config.toml
num_hidden_layers = 9
hidden_size = 448
n_experts = 20
experts_per_token = 2
d_expert = 96
d_shared_expert = 320
hidden_act = "swiglu"
moe_layers = [1, 2, 3, 4, 5, 6, 7, 8]
router_score = "sigmoid"
normalize_top_k = true
routed_scale = 1.0
balance_loss = 0.000169
balance_bias = true
init_std_router = 0.00725
lr_router = 0.000481
num_attention_heads = 7
num_key_value_heads = 1
head_dim = 64
vocab_size = 4676
norm = "layernorm"
norm_place = "pre"
norm_eps = 1e-06
positions = "rope"
rope_theta = 10000.0
rope_fraction = 1.0
qk_norm = true
attn_scale = 0.125
tie_word_embeddings = false
parallel_block = false
init = "normal"
init_std_qkv = 0.0182
init_std_o = 0.0
init_std_up = 0.0182
init_std_down = 0.0
optimizer = "soap_variant"
learning_rate = 0.00188
beta1 = 0.95
beta2 = 0.99
weight_decay = 0.067
lr_head = 0.00297
max_grad_norm = 1.0
warmup_steps = 94
schedule = "wsd"
decay_fraction = 0.625
decay_shape = "linear"
final_lr_fraction = 0.1
batch_tokens = [16384, 32768]
max_seq_len = 1024
doc_mask = false
train_tokens = 285600000
max_steps = 12586
dataset = "wikipedia_en"
Below are experts of layer 5 (counted from 0) of a mixture-of-experts language model. Rows are named router (the router's row for the expert), gate (a neuron's input weights, with its number), up (a neuron's input weights, with its number), down (a neuron's output weights, with its number) and show model dimensions 0-111. Each number is 128 + 24 x the weight over its row's rms, rounded and kept within 0 to 255. Numbers have three digits each.
Before each expert's rows: "mostly gets" lists some tokens that are sent to it at least half of the time; "comes after" lists some tokens at least twice as common just before its tokens as in all text. This comes from a sample of Wikipedia text that the model never trained on. Tokens count by the router's weight.

# expert 2
mostly gets: " MF", " DF", " FW", " Ox", " ENG", " x"
comes after: " |", " S", " C", " N", " B", " P"
router:121132132088128120139128088079107117167120128123106118147120136122127116121089157111086128122151114103143140147158179107138084123125146129112124112142122127120089124144090109125111142131087190120162078087091184099124126150134075147164118094095152086133152140134170139134085132118138111172171135169116130135116159139120126146102106132146
gate0:125119171102151171134134160121131108120104170144137125145089110133100126092096120124137123113154104114132142104135106134133129127126138116084130117149153111097161113149099111142120162119127099112190122104116162135119108155133105129129093091118095105137140119144101103128094094130122137228139130161154135143124134125121103106106126088135
up0:143112135128142107099142125159084148158116155135110115191096104150118069149096103107085164180109161111141078104145076121102132157147141148122157132143167108139135126118157097139150100144134148103097144132158141127123115118153094125178141106141129169147074175117112104123083172097119136162110099135117132129101118135166143098136081125123
down0:144104098113119160135146141108130148142128138093144124160101115173138124100183135115164128141149156145105101105128153119120129148115135195155140084127137094111125127131161128154139089101136140148133151113120168109120105184153097120155094100166095145112122107125151116173085123100168124130150146143113128096136144098147111171144116144144
gate1:083095095166090072118148115116145151148108124147127165141139139084154136155161150146118140139170132128147154145154098121148123139129132130141145154129098144095093134113114113144154077099147140087131157103184142152118101093135130129145123129120099158108134120132139145113125151121134159164106113148063151163173126125144130080116078087148
up1:107159135165142153140181118115154135139126138159109157136116139101112108142139124090161117102112132130135128097136114100109110115170140087146103089095163102114106140122154127126129101143123158107156086086164178094108153123094109142140146089148116158146133086111096134121162119080135146129126141140117137118113130125081136158140100114100
down1:165105174108126087129113152141122094087066150096116156148176120101121161128132129133105118101129110125157126130099122117132091148068113105120111136118148080161106139106158147153098101089123145129082142127121093154119122103126094136145131126139123101171091120136152157093123091144099122167154156161126136120126150146133080119129112109138
gate2:131145128117122164156146079118137155125090138140101113120149162122115125102115116108109155143136087122156097125117128111115125156125208124114120152130126096130186129159157176117077119075151123139128127080121169141187137092148111189100116133167116122126126153161109114122134119152142122127151129174117144115134132171159091136149133163129
up2:160121105131110147119122145101124143125115126140111131119106113142099146131122133129158125140137134140135131170103127103110145132108101106122089135138139107114155079129144150153140169137173107148140149146126109094157126105124121120135131121132118124146112132107085105108134122129141125104100115115133120153118124101145159150132144158107
down2:129108125147160078114132106143096135095131143087136141090127103138162177092135128137130107143152133145114112139144159162090136163139115089132137138092143096162093130127121133087151122126156122089117079151162108120121142153101159131126128141166137107106095184141101116109152130152151127110091135141105169135092151116116167099093118150064
gate3:132122110157086118093129125139109159114160129134121089116100172109149108132126122141113163092113161141118116183154099124129159155173160142138136151160096119136103128147138114135132080127158101128109099162135122113133099140129119113179119145148149164137098093159097139116121153088122157138120075152113126097138109157108126099110092134156
up3:139118153152129098074130051152132152115162113103125170136141087148136118097092133127126076133134158101147171129123128138107098130099121162128123102134126181120162144145105137142136087112107130139095125121153161149161158116116141082130170171154109090070134166152135123083111111117166133130163146119132156077117145133167080125126191133140
down3:148126144136089121114135128121123120138127163116109127128142114116113098131139140180116124092123125142114106111146047058144103166101130149157149150128121141123156156132113137084100079141108122164179088102138166145147071135104132109122097160141141154114110139158151153131112152107128139098078137192136111129115117126116093109140140167145
gate4:145097075118134113130161127132200159080107117127178115105135163144112127105108140104133142094095151093157078144089147121146074115141147152118135121141183094118136168122122145141142139134110091168102129139079154117078101136110116135125135151144161103113144159154114117148145138114131130119120146144138131107108107141145141135118127111106
up4:091167120153110097101159116148169156119112112139123140088150102133129111148164125148144129119120148129152130133136101137158153106146084153138156166141135120141157098133115094130129181158113138156098066100159096149072168125143137132137125116129143174101113152122155154156153097089120104142118087150111124095162138144117108136173117124117
down4:127134163120134107148152125153132147142116145113096159151117106166131098149133174128114154170120139150129157141111145158155107127151124142104114169128130119141100122141146155148123155142153103135180082122087179113117145118114118164175130154140093121140088128141129142115143126123111122134120129163103116146127115165111159129126106132141
gate5:078127112099110137108132165100106153182151195105082122115146132105148148101131137149164080149103069123089136186096101113162120139142074106167115158134139144121130119099147172154182147093102079130138150109147147091065104085124145129159126122169087116112155161144114153113124094127113115144103139126150131084136131109131088132100106129123
up5:152155136156135124126111121091103130139155118173159128136141146113125110127112145133137162142115163138144158129118106145131084157118128151145091115098089108146127119136145157127157103126117157135119106116167130159075151131131126136154166133112087101118138119133124146120111151155114104107129123141143074125101135121111118121094138155094
down5:128158117113115115134107137081100108162163159124159130096121148156103142128146114109162121101092177176151136142110132160132140125098154107142129115137095129115108114128125132110197139161131147172139102128122119192109082097116111137083120122156149098130099154085089109143117126134163091169099111123139150077102115144129108082150117101086
gate6:145103123107125133158105099112133084080108104112144165113105156117123139124119119159088101124156159080124132161126122117095119149119103124126167149125162108145151108157123165119100150147151122155111161168130120133118156162155127135114133168164160155105163134178142097097133141102153104155111121127125160117105115125108157162149099142116
up6:129126151106104158124191121125119162161117089163130115149111114125138100095116137143105120095093077137135092100077098195147129089149130111111108139112120145104128118096102058078144141121117105201106115110125114150171101133144124173113161105129123146129134144107109168132109106148090087154110154118121146124114140097139135094134148094127
down6:127118130139122125123142158114104146139127147127124111113143085089116103105098159123116132159119134116142151113110123132135135100107164080112127142131118116136117152154139165110134113140139108101140129147154129123159108124188115130140180134121108147140126137150113105128170088124138082145113139072104115142091110139124131150153184155109
gate7:170138128075122123155159173131115083161101125151142098172096114137143149121126154118174152149085118108131150109144151120095111089094143110141142098129154113044150154128135164119165111083090131150146117106110126085131107108117129159145109135089135112106145132119125108150145110156173133154156185140132116154121111114122126116091133140154
up7:117135150118161119179133130126092068086106118161156100119158154139100152158159132084123080121158102137134116138142177141137112136142052141102105141153121138120138182132126127142116093135124158133083140141095132134121115111124141133125096051099097092161062127129166134156100133123107133142143130119090120133072099144167144118142093125182
down7:152152148145156098095191095164091144132111109124113155140134147090118134118151101093137111128134129199146087110124130111143100123137174161128144113162128124181091117132124138128114140145143133109146098127101127114132152106123139173133086057144143132109100161167131099103125127131136139139132125121077118101075100109148119159117136187163
gate8:117120108135126139133121142165170162133115088131095137123122166073098110154149157102096112110092115112121134112118140104095104115100114133112124135173119081135115129143103133128106150132172096132165124120127139083114110167124104142143134159122162164064096151170168136114113134140110148152108115102147134091118146096111136150144155096117
up8:118130107127104148106149148141158142119135105119144131134169141137114123169095106085166086135099115116143128141137096143145130131172136125134167124156134154138085142121122121116124155109163137147122111117135133118122080156110113161153155115089187162110159167158112144158116127103121124148135105106108112119148181093170142147071091101118
down8:174141100139121085125144106130104135119119123101103150165186141131132072141151121190118130150116143136133116128150112116132108116161097151140129118149168153145106090158113082126113113131099147146089130148117149146127144113132154141122136143161116145147116135147158096102179106138196120139099124162098117131102125110151109126129120113126
gate9:138086165159101162104131161134128132146123137154148081158135157119125125140120104114114118129154158171071114084139139087111130126111101147122137092110139143085131116144115108147058108106096116134137122177109106121117086128107087110125149106115122092198149125132141131122095160190159141118147143139135158142088150132154132124121113107133
up9:129122113140164130127172117174147114108141117159154086105107088109125152077112131144154091095110085146139135138114139105123159114131159147158128150122142108151112166087185118117154132135098108157105135156126096121118148129140120156170114114110096113133108115102112121130115156091129138145135123142128119126168090161117090166121123139140
down9:140163118113102152177130103115164115145161137106132152157121100170110107125088129151073140112149138117140128131126108125095147140080123091116112145141103125122123132138102098113124122096087151116155138109120129113127155097106132104146133175178089146140137122068148137123134143158116131107154124127097099146150111102107123122133150112086
gate10:114089142157123123114101134132096137140095122175135142159096098099133114103122099160114126129156122132112133102134138125172093128122127117104126130119140144102115121166130156149113163134115149125127103088151094134177129081129035127136127169106169156166180116100145122149133168115141159134129138073111125108169154139089106108131165152161
up10:099152150103128140124131073154120104157102143114100078168099122089095098123112145091139122152152096141131113104109144099174143118136122137134121140053121128111105139093138131157112106097120136112118146132123141098106130099126122084127142151071134138161180136104140064145119139152113153123109103139127087108136155131142115127141134164108
down10:109126145097119124092130098150167108145125139084145122116130080117115151130138111157141080118117170123178129144151118105113083124108086142120091130130168118114173105168128156126058147141149152126134078132128137163117150136123147146165092131049138105127159147092090086117123148096150112134096120113166164127151101127129129143128171069127
gate11:118157128114146146111119136136144127099120152113141119151113140122154088110129138142147138101111087129164112113102077100128147120126153089139128120076135089125131127135148137109164106116145158146149121113146116095133135135158133160115102103120163139078141105105189151127108077159129113070129132133107110100132111132095125109138132101146
up11:141120147150152116144118099100135149135166153119091102145123067098135146127116088146102155112139151128139199139141139145123112165110090101130095140120155144127152154104161147117141098127136145109103131124103130133133142135116151140128160097131130133102120099138180156151090161110152131161157108135152163151087134151132152136135121132100
down11:142104164143109127154122162159108097135129103115158125090098107128117129117158115146133127079133149147133138076166145073132114137129137184136142158123096146135146126105142100112156097151180173144121122101095101101106106094120125163120139135183146107102131129161165154102114154124147127122157077085146135134118138086106153143080131152198
gate12:154071112151123088109159158152152117151068157102137083127127144126143121125120126151129139179130143156156163122120076124114103171139148125127114141152144136069112122118112123134109140120144155118151158177092182114132146144148077158097119151088094078131119120111166113128134155152153148125181103146122149099146105128140121103114123178133
up12:133141163173112159102160158109094130189122109126139102138085119125124095195081126118128118177113137117104108095088118154134122121070109126134112139135122112109188095082148148141107138163100156120145132159136133103144098148107156174146142129153149132157146123150117146156096126165139118132101118110154100105145103064115095101145133113154
down12:098088113177119158157125113136084135158090127136120149170145110134138133151121115135159150107110129123160165149122075130161133142158133152154110103113088121129127107134165126126099168118135147148105136135100093154104138130116095134125152107124081111123129099115137083105096147141136132138069088158133128159136136110130123103115198141106
gate13:107107129106110131103129144127098134098136138122104107147175179127157139139133100160119122130163165083142145144172109175126092167089125126076116150136087098093155138128102113093154120114124155135168109072096123091099099113119112138141120132152039108167125125161153103119096146125142119147126162113116144116168137125133134144130112155123
up13:130117096148148106122112165147146118099109124110104153138136110124097150132081105113099125098147121148166125126105113134168129106119127123090107137104135140103141139119132148135132126115092111109165117125118140074124151097123134119081129135144129129117134121154105113108153163149152097088103164103097154115160115121116142132144103130101
down13:157121083140126130127111119118130144111104136124119114125111132126114091086098132120123145101141144104117135125141092132149113139139172094160107135126089147164109077161099147119116137122117097174173131120166112109136121131108099120114145150127157110147103134129105122096132084106100134128098124138137102110122158120131113141057119148145
gate14:155136159107142137107133089089111163122103135135144142107141144128164118142143133191106067095102108124114186168141178080153095132177099129131131146133128130120097098115113064108116138109123115130170124123130124115104117111120113168124111103144134151116126164123161148120125097148113103148136135148122137111124093146102104118108115106160
up14:129152110117106130126104127123141101137124110093119164105094166182138125112093133131104106144115113128130146136147136164124143125091106142145176111104162149092105134145160123119131127144126138141140121114114147118129173135151155120131128081105132197126074118138100120128133114107165134111124116162110121137126138149139146138169120110121
down14:135063146131122111136128113145090116172156136135120126105118162115105101145087117101124094095128117100144138136078138130110140165133145127142120101131108125147110082165098137123137114098131114126160122088172154107159141117132170115090165162131154177114080102121134130137160125149151102110127148130148134105169165113123157098174143129182
gate15:107132113147147109094131117129189108151090125079136140101101153166114129117131159151112112097126124113147065161143125103121146147125117145173121082147101154112101137145069142132085156118091150119115125155153137107136126124115131146161065135098108140148085107118156097103091120167112157114096148150141114143110131147114110103141139156150
up15:130143134158112149112131099117122120123153108201156147114167124122149159080125102101139121118106107102125148113113112109119171091091180128134128114131110106128151124132152121131116166118143115155153138127151158155100126112143145144170107146125135157170109142133105158091111123110144183130168144078146178084122154137157135169135128110125
down15:152105095123140108145093131162124106100097095123153140131156164171119153123081109129132143109121054114110159128110123139146133159072106118138157104162094138146181113113109134106091115106099176150179139112101145125142136088114117166132134118120127138129121126147114090081147135105108164107124160077155109140137109128105106096121170151094
gate16:126100094137125158116132126143186133111130097123094180151122151124125162157133169144129137109165109111151142143170107164114096107082138079136131112127133152097103125145152128151130144131121143128165126099156170091113128156104107102119139114122126194119155119129122133143147106085117116108114141159151127110129139174121133162134118115116
up16:122106134155127138137145065135121159149134158140138122131174146119118120110206120089115115163152159104133119077106113128171109143125088139189160104120102164153110113152120134137168149163141126113131096133134132111141151121106151089093152135142134130131165136113135115107127162125151128143113088144110150151116105116155159164168127151128
down16:108175137171089143119124143137109143118140119116170193129143168117133146172132114166099119113108158122140105127107148132075116094134113144104195122127168144150106125123135178129104147145102129168122139112135165166088098133165106126146127130124140126134114104165102138135139157118125112168114136058137151099144128111119141119152121090122
gate17:104142103152155145130130152129120117140079135134103156116113137125155110157114155182084136134105128126117138113107129092120128128135097106119147113124103139115099122128127114127144129126121070108148098134166126143108116140119138118129130128129136163108119096173162134124168143129128178176128115172096143131147108119085112107133159090118
up17:133161106122119157128099091142085134096117101150095114124102169131140084132109096113161109143105137105151119149108109133129144160104107121163139142129143125160148110108114149139153128111155124141179129136138146129172156130136117117145107102166155146131094137134123141115137107118078102117124159135125129093129077140135129127111126122153
down17:128099109110127074088110125154118141125118107157146116127097155120159118123106126172100090111129119140135138146107080137156121171165137106154111092168155120122143163079137107130122111147104103113171145110100168139162149102134106173119114136147120106123069203118118153125151147087141111114117125104138129103134135101132123155131143139171
gate18:119133076143084158093163098078160122120117165123124122142056129158136129126089146177151127142089122166156100151130100100101102133092123153122125130132095104092110115124128148119116171122150156096121121118136130142122159167085126131106130130144142145151131126114102157112093140124171117136122151138156124147123169175143100071124117107137
up18:106163184127163146104094136151109131163124136178097125143152123121126169138153099173099082146138143152197116130098128107114083147171126140145135216145076152158155137115160129092137092109115140137122100109148132141143115104083143160099123126148142152118096128123142132136123115108139120144103140134136129148126105118125134147142188117107
down18:132114139131093144113154148101094102131114117160139117156118113096078123162161122098132149126116156125140148090130171092123133137147102094122135088172091112150148131124097109154127129105136089096199160131108154111137156134141069143128102119140142132122119143145141124153139120125130114093136087144085165124131122125082139146148152118116
gate19:125165114111143157087103110163135144126126133144091122153097151110165109136047156132120154104114131123128134142162125156097122111122108167148131126128149123070091100085116122204140113137119123160125120171106136160117149138139117162113128144138120123090123096115129086116116127175147125129164145110121125146127153164126125160112152127130
up19:179178135119128138149114089121143088115118102134124132155130172134120118145121080117100131104110114143102122123082152142160134096113124112113124096129164127098079140114158090180112177124088143120129115153148091134097154121102130074161122134137103135128155135150142138112153137138105124088090107114116099141157133161124131088146148118141
down19:144141131133103161133137166103183086092123094109133112138179123144113142117139113104132145139119120113135095176103172151117138103106178159160137153128131128153161123129137121145114159134102111113119124118193106091097123115152121097149166119145110112120133146131123114144098165113122161127149118092104146104110144112157128123133142139133
gate20:117129153152146138114154082135097111159082138141123121143100109109140110139158126115114173126121162123156122124131078120139141102128108111107106119154137124133095104151082112107103096131127149160163146132148117098086146190129152138135119131133160090143164159122129162120093135147155134148078122136107118153167149145131093111151099117164
up20:128123112138167127099159159152131146151132095154129111125149110111113175123126139111109095124126150110134100109130185152076131124129124160123121134115132157137140106128128087140135190144119110051123116111106088124176135143138125154124116133121094124150155101098081140099091129128140114117134135136104095114114105106145095112147104122135
down20:119148105183130100143119132113112149157122111139165152110151142112123130132098124091127110146141136134159080127118141124113148174085163095128111103129126102117150143091142106160105124172084150115102194130117148143177114139160149151162164126132149162099156128157130096092141102115148132133137148142117116141116128142164179133132131136175
gate21:150108136117160118138114156105126104130125101113128134137167163117122157119093155137114131132102144129131133169165128096163099129131148149114096129152156111098120165146103120107150137153117134129139109120124136115101140107146089108169119103083102124133129137130160121141122097125149106168108122116143119110137134116112109171115114150104
up21:147141109134141140089094136154082098135131134109152078100137121161153141087086161142151144128102162129150151152182126113148158113110167182100150114114142103085153128126139110174144145107094115098160116090112138106122084135119137129127140100132132134133131130121115149149152161115113127110136139138130149159134137130116125141133143108137
down21:146089163145149150107117151123125131153182168125149176131145086143119125153111122119101128157126158146152133141159137130151127121110101146131149126131126103132119117114066125136113106112168161118102148135152130114115150102088124119181135114115150128135149153176106157157200085154087098137126078157104132114136139095164130121155130126173
gate22:121136161084100123140123140101088115117140113137135123168108144141113118091117147088073088149078116126159130127168142110102093114140090147121099112126097123094158112144125130136166147155151146133110134178092109106114150138126159140135078144128108109124155091108118117110120139119182091132110140122152113136095126125173143132103106121162
up22:114153141110080109125162116129125102139135059086110153111102133134159145139117127128142149087143191120063127106122142129154148136115121174119089130135107104154116133195152095152116098091151130151142104130123114126133138130091166155125096167122125123149120166131164125072120151154124149144117132097139132084185129105123143124078101137168
down22:133098116146134127167131107156095050127096125077164118170103115130118135091164149141123131102127171153097122167143151132109088113129114164102089166151096092162112154113141114108108131146169114177120118132155136125170102158173127126131130113091148144108111138117116128140131102118149135119090127129146134098085129150136075151108119073161
gate23:135063141141123162136145066115136118145135115143132149114105153112117119140109139154090107134101145134116119118138104116154099091153131103120134121141143096133131112129110166125082117110133147120122183106157120128125138115119135117113076127087169107110117144112154096122143132122164128117082119127114136111145120116116155123147161133113
up23:128133107119118125117166152105120134153151167123129136183160147133140137161195102118098125153128164113098125162147187140128140137090113133089097188162121137092132075116121092113116131129113122128121138183130125108127121120076098122143127153139107108178151134117144139137103131132114147096148143168097110169097131124148122070149153172161
down23:132112138123155126150132121112095120152115162114094152138167121116129126138158161124126161167151109121125125114122097123109074163103113152131127119117141120136093090117129134127133131119127147128097078167115096104161087104084133145109138137134146127138132097130090165111099108133127139130122116139123115142123116071151148099096124129128
gate24:121084106125129142124141103126111137186124135149085112143145154129109090114089106107108122152139125130135140142108157192138135149153142141138126141154147131127097176132115138117163161129098127145116100130075156067096093059112130188144178109155130142109146127160124150112101102109124114144158129132138113144136160087123146100106130144126
up24:119120151148092119103100121097105073118119098159108145162116121136146163112144082117131135123120113157151084108105064090163123120144107103130156136126120123101160167127075121115147111128117128123130149120127117088104119125106130145093098147154133132150149155104075136082149104119120111077136095114138113112207117117116163117129112150107
down24:112136147116138122112139136135110123152106131184111120141137117131108171148153100147128114118135132140145119122141093112131132093114147113104141128152118100075104145088092153125071108141159136126140088134135107108099171103142130177120173136099106125150124176116067090087138098125090150135135125151116103125127171129127178131090135112136
gate25:156137150108109112104136131117143125113154141098144133148092134117163120119115144128149132148134145108124105102093106111167155152146130147130191061092178090097119174141145134136135091136133141123114148120118196135127132117140106122126078110134111163085138149131166145147113184123155118148108114133113128113148115140159134141142141146106
up25:149128130169127117121097115114099124109119130120120155097169107126072122111115126098106105148107130119127135071079136139163113126099109146142128137104159125133120128092092123094152101152125109100133148101116129117118119150119124112120113100143121138133126162138116151107114142122144109102108081103123144161150161115140133089127117128149
down25:137137179131106116105134113178162133135108116139147120152154123185124100107126122108146127151101125143131134101127160147150143145107101108139144160148159133169135140100126109171143115127132108110144119097079172113094111157122149139102070172118106126098100101162172115133159130121134138147144061117127134140106121141125150106094120157108
gate26:123141077129146107141169124082120114087137132116121100154149145096153121150129083135152119163106137130132098089169108090102122145141131087100148141144165058116143125106104137158108105141127193114108108131128108133123135145119151135130128107111090149069133158116122102101114138098129159129194124086144099098125121146134139116135127131117
up26:120140170137155130095083101117131158155151138115103140133177116115146125155145155113119122137112131116139126154138126115095101128154132109132090147158122094163139124133163099129118141107134118165104148133091125144102104107120151171101127145141112097158165144137126150154148157121119161097133154130137133149109081117130104131112114098153
down26:086117129120112080163146121124112177129163120104173161117143114140125155132151159121082119154124181145141126118110158076156089120119146183092128097163132121139158170138151156107159118164136143164162085103136163131137175129062095155115146115146155145106126105142109137140155116143161121141088135152108132157101113090133138130138119100110
gate27:123087148129116130086122118077163132120135133176101181085108151107119114174134114139132116150149137159141168127166106159115099142107133170158144122177142171081134115150105144158127178110173127105162114112134113104097129132112122131147107094109088131088120116156189133104121064114142146124124100139145132126072116129123139162150114125127
up27:118181097153141150124137148140106093109174157158147166149131098120122137100122147138135174082132122133123122083154120105163186137096122147130145144137176163126113086133138132090135124077089120127150128095107130110092139094112108124124130142159110173109138171115112151145088129121118127104138131162115163097146161121180150131157125138131
down27:110160135130134133112137101139147099110128127108155092135135154138157152168153172131154142054117135138137100102139165119122138144137120155129153131139120094110136107159141119138144167122085098143139115118132119126123118114173128116150129118129104089101102131107100111084154096082134185141190124163173133127103153140114123109127122112113
gate28:117128119105146161129095146130126131168132130140171122165077146116115146141176092141141133119128097130129110124169093132142103121122151146133107117087129112133136097095117099116128160154145165161143128147127167089127127110151188131147101113152123105116128138098172129095135106168128110095154143161097166160112158117142142116131118108133
up28:105128150128194102126184110121140131127176124128135109123152103111130145132115081135098138147131146147125097104168124160140118138156114096131134142139125146107120136124111123110132152155144129135142148152143131105069133139104116163143146135122108157137165085126164165158125126147109092118150140157145100146101123072163142104163108098090
down28:115124118154104128140102147112145139134115100092153144127098106141082155123109121119177113129150122145077101139147159122131072089108147129143192085117127129110113111114146122098149126138143125128110138129128172178128113129174135146150169110120107116147167138122131106136117085138148111111120090077169136099099078108123147095149148155103
gate29:160127135130087144122115077153102102138124131135133121123118171094099115120148158170134162135076136126102169101140146141104140188126133114098114176138192153106122127140127138087122122118120152109131137080124152136092088115112088152168115115150144098097141106187145149182116118125120103113135138166119146091133113116152150162127082159121
up29:113155118129112106126092140123145097131130130159132148157121153110100132139125158151106146141125146149105117103156080159128144125169161113154114122125118141100133134128119133155120115163129125075125106101156108130144136145139094109131140121082136115112146142136138130157141163151146086111110099124109132113098168115134114128125123178153
down29:120135122141075130104163124107161118125139129106113134134109146090082126123153147103163135106113164111149140144101135148119130134116146091109138128142145095102145155094127158099086129125166103112158135094112106157144108137143168137114161116044089153105138125147173155131148098122126130125121112125129130093131111125141111099112100084114
gate30:155135159079118060115137129132108118135150101120127133159129090115111145119131137097155127121119097118132092111130140099092120126129144109152096127161135131119129132193115179137146128137142190130144092152107104078129096115101107151144110145079143082107115102100130121081127170134143106124133157153095145108175152089107151122136129081116
up30:130129116135137118125163107149120124120099128169081097097126131100157127163145103144073086084118086105133150083133094106142115130120109131125150116129146110103091140108146073137141119189133180155135134137113119146095113139150198102136126103107115091110131116104126107133114129127137125140101123142124139154131097148096110152140137141119
down30:127117122112159138097092075114137144135147109140155110145067144137118097118083113128172095168147084106080126085098136144133110126107124131106148112111125104105147159126100126170122140160079165148103153143161124121153123121151122131162142144147142121147155111143107131090111113152095111168101128167126147152124134142136163131102166139104
gate31:098115107176129138117159087125124099131100093116115090150124112112157133112121133085140100158137157136147138158123120113169137145144107137140098151101145082121134159124110125128110137130150138135158124128116103071108191075150110140157109111143126143157106139162146125141127175105115126135174146129155128154148105109105084132134104122111
up31:145119131137099097156146114116102118136101145121103150138105116131098125141131158118079131087119120136143152135155149111176124130108094180129122120114121056108139111142125083085168165109143101148124117134144138134131150132132097111158116151145136114101134098090130139155131123149105148116144097148126124167126118143140098165125158148085
down31:138115116133107120126126118112158157114121147122121138120126159100106106096119127097173132120096132130101152095112150119169119120125153148176162151137129120132135152118174134123105154114148136130160118129095106095104108122123159124104151113174112139120123099133135090156081103125144141096178090136105139154129129117147119159153138083137
gate32:132130109127126153132101151122190136114100150165106123082079157149142082151154112078168124140140137098144137108109119120150131136118110124111148136099127123111142158149117073117128114177140181126144146104121125109072085145140131167102080109106095122105122107140153126120125151140112141132160145165101103142142118137108164098138112123112
up32:136159100115136116147110139126094129134119169123149142135131157122157117139111101165115116144115074137123117159162135101126085108077077126139098094072138133110182119177171156144145145105166162104154190095142129088113091104133083134129096111097143133145134113150094128137139160136143148120137139115103161106084127151144116115076049097132
down32:163104129134081118133109124096108102115107132117169128078145124079102123103148108131110131118122135143102129157100131143166164140101127171125117144153117162121129176134144100105122085212167156132146121146146130115135087106129137145139123170111166159110129131141128157117120150149147133126107127118088138129168119126099116086134139141091
gate33:105111132154167098125130154084107110134079085146129138105096122088147095116156205126129108159102134137120094163114115175126138138159119137109136154088149101136163150134109150136158158131143103146129103153104104120117138125150124126104120151141155103114123134165134132139172114148119164130110092153170118119160118109152099154143159143133
up33:146181128092088091157151101112079154094099142120136119121180145154184106131110137117153155135175167116146156133108154096105132145115153091150133122119094187140121149134096142135105120128126096115134107144117083133120116120170097104177142091171124110124116107139119119149141107140121129134125131093121157099093124114137146160102143132118
down33:147125115101127138086138119138088153108130088130152124120121143144108092131129146113118093108127154133093169151118117109116104123094143158126121086140138149138135133132074132119109131128115102099108126115141119131151139107133119144123106130122112148074146160098121126080124103138115134138132160139094124115078145139124193124138136119123
gate34:162131130130115143128138099122162115145126145098123113179113139129142128112162180124119132125117146114094129175150084085149160084122088104133109131085143095116106092109111118156130114110084152137145120110105140134112127147095127147177134143097156098172152137123174113164067160155134096144097142139087117129105122138131142118070087148152
up34:164141140099137116167109130140107153096123139111149116084116120107116111097122109140126117107124128175140144108130097105178145171129118094158106125151102121130187106106153092122102105135129098131092090158114140128144118134115126143111105122153139128094118121106108145120125143083125105124165131138131077126174163120134191119152106059142
down34:120109131148148108155106150159125101089123109110092094141066141134121120152133140112149166107140123088130120132111136076146132139160125128125142124105152162132112101158151103146146127173139140102091077145100122132134091116130139126129099153116163129117139159152140118120162156138130074120121090119107151174126095123161136142128121152164
gate35:151152158107121095082121155158152128118138122117087120151105122084141151084156129125128119138131090140126125115128126110111119130121089111104112098136096139078142146106115102127116167155122139110087111160067106185115092088152163103112126103116123109146127108103140130119090106098166141119130149127138118091161145119160134127130131138139
up35:122122108155127141159094151096199143138146145144142156143133088126113141083114113126107183135109135145139139196174104099146126087128087137129116113077146091146164144169107165143131123107124147129105131132125149125104099140090118136109120100146166080130130123186102151106081161128149140127134101145120120127130148112146130123134119141131
down35:102160143091090131133130127121094167132077166098153138136083083150148119101116127143127116110121134115128053127129146134145159090124175111107123151126073139126141169123134167129127092116123140141140104114189133114163149122125129147142123160103128123136147121103120126071125114135118131151097098116090125144115152140138135136081144141107
gate36:137135137132139113107136124154137150147095192099144134139108177134140144122130112117131120106117176137147144135127146102113125149128128122153114128151168100131141107119099138161143117084104108154153169119101123099123105137135109095173111133129126142171132149161115112140167114149057128161114128117118148149089142131132144132130132131135
up36:106147107144144111090113134077143124183091157118072146144134087127104125174140132148118138146156083092125113119079107142138134139142146134094119121123113141112129146145112117117150156114117176155132140140114095141119153134144129066139168126154094136130115104140123086131121121105109062145133156085099106108140099104092110107106143146134
down36:128132142165140101078152155178136112111106145161093164121091112129145151124123120118148123114150118108108122126131140137138117115090148107150151098134092159147106088117141119113119162094126198073161127134092106109098129164128166150125117173111091109121149125106126131149099111076120129115139132098105136119154101118120145095114141173117
gate37:116119172142059144123135093108151111145063153177122141122095143093106138091098110126129150136110118146131082164074127139164140152109145135112120127082089088127131155136119160190120136119143116119155129106110127139154128103072118102117135144112126139163130157126127149104115118137126167164090089149107121126172139131123097127122120123104
up37:163131113118149122176108124099095128132089094117099136104117142088126155134080141107138146112149150173128114164117137156168117173096142136120141134094105093106115157151092148140101112178111118148130162115119118160113139154120206127155133124126123124146079112163128128104149127143075162132190123124127165118146078134133127100119135144122
down37:116107114120136134123141149113083091178128145117137162126121124123123134131117147107141107140128131202077107094148123140127088166126174098137099121161143108098121109129113070121099152164151105077124117148115088127197115087147123107144124109137112128139096150155134165107123130148149146169130101175143139105089143107150137089104088096138
gate38:148114110156109124093126099140119167123093101084151140126131111155099098130085115138130149139132135163128126146124145137118128142121107177130091111147120104132106149146107113103129137142168141158133125147083086132117174099135092143185118157126133150126166153145156096103127148170151118094163135157124187104116124100097158135095079122137
up38:134112151108140171103124124117139128107145102124147123113118143133089159109125114121118120137100140134150091111173087140170113139140119117100103110123096139112084115090151158111138127090150149136140129105127149161094110148130106095121128142146154149143130109153126174112137149125075119106148113153166159081094150123151119114109164101166
down38:102116127102162102114097120110128139134149095123114114147104093104129131130144107093090146124133106157122142111136156138149134135082099150106098127126140155106130130110126102087163138165122118149108091134099157171095108092141115110167149094121140131127096113112114109119156112098120143093148106136209104121119136124098116095135102146157